{"d_model": 160, "d_shared_expert": 128, "activation": "swiglu", "lr_router": 0.00187, "n_head": 5, "n_kv_head": 1, "norm_eps": 1e-05, "parallel_block": false, "lr_mult_qkv": 0.4, "decay_fraction": 1.0, "batch_tokens": 65536, "doc_mask": true, "train_tokens": 325600000, "steps": 4969, "dataset": "wikipedia_en"}
Below are experts of layer 5 (counted from 0) of a mixture-of-experts language model. Rows are named router (the router's row for the expert) and show model dimensions 0-159. Each number is 500 + 40 x the weight over its row's rms, rounded and kept within 0 to 999. Numbers have three digits each.
After each expert's rows: a language model's description of what the expert responds to. This comes from a sample of Wikipedia text that the model never trained on.

# expert 3
router:493484570535480518476489463557563497447493519580517531453534463431455453511467556458453443501466483454504504545522523519493485481515530528486551523503520466551498486511552558554530473492453509491489566505452485559451444516559519480409512534520485503450444517445546486460481407421504486530417604418566459509536473495499466503455477531531498473482481494513465516398463495557506467443488532581447484464572445495444560477518508459553503565506479546476454484479460448506508512543554498
Description: Word-initial stem fragments

# expert 10
router:515553513501498511479448477501453564501475515509520584570522507446481488504476493470462464445529524493495518529469506607497482496490515536490515573463438459552523567460577479539454430549552533530560515525454430478473503561564486453445559527514542475522496532494554570508458505453493444504427555472495477512566501462495502521412492537557560438497506508547422542497502581482481520492430530527484486555520462476484483447501501486529537517481466514512476545486408514353501515494504479
Description: Mid-word pieces, spaces

# expert 1
router:482543526507459543491516430538488508483453496491543616460535502437502505444504508468496513485441482506478539501548558504503480577499556545448504481486446467534504507464546499528527491559468589496570594531442437504465462538504538468468518482547496451488475486415475513520422494519451454516562549492480474509442527446522489482504539510489591534488500500504460551476446537555530528498505497501449485420476470452455580488562515420526553542495485531583491578487466551435537539507548445
Description: Foreign-name word openings

# expert 43
router:522495525530534490419458466573479473424501509556508534488510521444439492449449541486436472492420450463500469599539509537516484466486560541481525532496434462468446527466517519521490431550487536536474564472501467480532514491512454457511567527521533453479510438459493521409476459490479439541476504439544471517467510520467499498433438521501568484495499467583468554467443526493597491439443504506501448545476452443468482500504496450538553502455428555469507520532431510432545500545545456
Description: Nationality and descriptor adjectives

# expert 32
router:524455541555450504480431505510476431498418508533561556467581511519486523461524500490542446469472460510447530533538494537517495584519603541423586570451448478545466468479509490530449482556529582562571548545515479526492487522502512508410538502563552517467435501498475563514524476458500498564458561509522434540527518520476519484491526546508561444427441567555525525501485510530480484525511427515488495493509493457449537483514492526546507502521474558492434558511420504462533502486489480
Description: Name-initial letters

# expert 16
router:518580494517523526489523483523509482496467536486562560483529541513491493447454546436409499533539467471457571510517541487527474499455542531456533583477487504541412542518590518502465515544496520487548527522511434443491493555558550509433566543509512442435482495396544546464453470503517421531493540476480480463454503439448458452437449525576565494461486543497485521456493510497510482496412499541468442472484516494445533513553497509539569512475452526578504555462503483467528509576521515
Description: Opening brackets, quotes

# expert 24
router:542562479551513481501455484529498474440477526519503516509523477430479485463517473508478528451471462500480491528537502530517467592492500511473504519442458516523468508502555438557448443560472577479549524538521435496463532517538532474476507505425478492490457460465487468501453471443480465526478514433509469526464536487475515423469490522595558453488495502500448597448481538538548482481498545575456428476583510499499496470526534469474558522472391545474517588525457519462612547529572429
Description: Definite article the

# expert 52
router:497504533541519462537464447522460461490465514464573507517548509428503529449510580463544502496511500471479547573565522577508492461434511546496542547430491471496459545412521475491454456483477544519539534604481462546473530544617503501516582506522520482428461484499498527496490459495519435546464532466493496551455488503515509496464513564517528473488484505509477567447487527472548455502397460496473463532531503452450517481541520459571578586494454560471462503523470530455552531563503454
Description: Capital-letter codes

# expert 22
router:564519571584456538469490504546511492463481493528555542464544459428472520419445475485452482484486501486484512501485542505523531451526518614505486544485455449574508539490507498449499488477528561561527535490491472542496530479525491474489486484582488425470485506422496468477505478534504418539450518442532481492507532480463459476508460554521520473422532544482474566425463534556509474539502471575443401530513507446495520473515484452558575517495426569533427543480413484481536542499463479
Description: Asian, Slavic name starts

# expert 59
router:501510507551449513447448446552534482504500548513511521488538485412467480467481533495516443430461470479474521620551531492546464548502508545454525494504440516562510556475566575528578481544498514505486545536501475533424480512519536460428498543531562451512486443502534522490388473471463470523526501447564458578558548520482563512451487565539560543460490516544466519513478536490457473467490498573516508489476508456475565494512515458481547587451421461459546468477535544506522491533508473
Description: Inner word fragments

# expert 2
router:541503545549424452496426454556435477445494535502548525495560415443510485480484513529482475481481486464516559518580484512547408503490502517466511517496473487498461496479531487505462499544519545513519528529514476459538388491504484526475539467525545439479432445451543467457454484482442433530501508429527495568479523456503534479474481585523546486460515509533470524426414516550549537470464471531452420500530487433472521512511502420509525488497485499544453560511407525427559581507534511
Description: Title-initial words

# expert 53
router:536574470509491521459489458572506495474462547552483511478543517431466460465456497486497482533469499424496462611538565534517511514512566513445548500443493439541450521529618476522531446563493573511506494515523476474506545499555553411454539552548531474476478415486519503460499526487478507531450526463522450573526512489488529454489427543600535489473499556574455551500494551504545477506465429498482491532502463496456534506510526457581567495460506545474495494548444532487513486523507443
Description: Ordinals and determiners

# expert 19
router:486543463545481527434463467578460465497486542530499543489548447486461488498421529440493534457436442456456490584512546508528499535541548541498563544536502474607495525475570481541563472510443528488482608553440498497482510504494557521501507479533510439507539485430472512480450455420500417530420540506503410511445483499499496509482533527513516475474486506534415552490425552545521488503472482570500489470492515457476556458510576476526538510464454532501445505468486523453547537514550462
Description: Scientific word middles

# expert 49
router:540498516488460487437484444548481506535475509545490493426576537491466437431503525488477497493481440463457491567557509515584462492503510499492595593464440461499461512498579531464493531505529563509508548505480538467507469457534506485490507505552516418446479476441567548477521430485498488537448545466501502487492523491489528438490485503526559420471455548501410527468444556533472432499431454589484467497490489478436539513551479427557483527484465550527430508502498499464539561563544468
Description: Word-initial capitals and pieces

# expert 47
router:554522546521448495439473477512476456463497497487552602516567474486486519528548476520505415464427471454480530554550538539534461511468527499408547520510475519517552529478527506557587435595432516472492587513547398544494489538508493531475486539506577477531514471473534483479444439444510396523447519467550455528495537485523579512485505527501528503409468469499523537500483552544524485475511460534475497475509452453458501477524512464541543519427450525500546567479479564476499530502495486
Description: Name syllables

# expert 54
router:526504522494473494466459437509486490441495562477516540493520476427460459483521579440456487474444499437483492525588557548501503491546528510486590545483486461524447545488553501549490391582491547515473508510493442463477490470571508510482500557513567466482455447488493525445458450457502430546467533385510447550479479513487552513488489543526497466459500466560515587497478523531546482454467493503480491542505449478440512454539530501516583578480442529459520539546438507462520537551561479
Description: Countries and national adjectives

# expert 46
router:552498599485502532440488477477506512466495493504527589474565540516481431536471518436510466472469460476502479517500546506513486553464530492474589521499495523460500509509534507511541449531443587471547581516492485518459454505490482491453480468525519484451504495413594499438499476462531466505405555485521449544483483438516524522485486526546517460446516559547439540413482556511533499506452450571454424510511509434443547450528533475554484529472482572570432526510447516473531580526516514
Description: Surname first pieces

# expert 61
router:558507542497501458447461457546490433468483503567475582496501470479498420462507523503446520460481496465450568550512490495566544533546509483453504567476464436531478573592472485531500468551474514510529535522507483562480476535546435512462511558570501456463485446516532544491499467488504412525446505489451478554541479468447478494477451483540581451464476489557487522439486548544531416516422487513482414487512433475497509444508547481477564535500442536479475565496463538501471555550519429
Description: Coordinating conjunctions

# expert 21
router:534500557590489504430527459503532478511531513537529560471557493472500470473539561459460477499475443460453522556481561531511514540507506546430543564395451479530475515531513514510475491469443574504503498482550559517488524525560473449497530508534484512472513538513490496454450418404506478593539517468511459498527482522494547460496523541600528456417454504549449574480447561502491448494444437511465474472552495485493462495549519442536513489496466596528444521509488535450551511561532481
Description: Capital or lowercase initials

# expert 12
router:514508531540504508446486462575519462435451546503489528458495459485472489480453482493484472474441469507521484551529565550510542539449524502391495522451459480512461553590467501504527426516479528552512513514514431509504480499574498485456582471588516465558446452483485494479479470494445510533477567466522474549496539514527526442461549581495520479489462508495449622449463584465542452471400480485494455459561472465460556507548498472503545497491433502507431536498455510502527491567536476
Description: Indefinite and possessive determiners

# expert 58
router:501511530590479496458404480542548404494470506510541535495504488430403488489551547491491455435452472417483441512522491545526456577523508544428540579490474473500479534485497481478445520511477499542503554509491462545509473477517557475465543508531499432491507446439531526453502472532472473552499562467572485513573513422473546483453497556539531509478476520530515531435475534555528475492487491524446468474469473521513563517526519512526528550521461614538469555439497522474554528569533433
Description: Lowercase inner word pieces

# expert 0
router:537514534500452508430443455595468419469509497519470498469512510538436477437516552476454477435453440465500512531481505564563499513533568545500586495489498472513458572475515490525546484510453607502488511474483500487520541536530492428458473515496530466458492475465555563453428472488536478521475521497468444555474561520506450449433490569542495501469431540534439540520434555532507499426484465557464428542554463442484456476519499476513500524446484513495532585464457480466518544456540535
Description: Word-start fragments, occupation nouns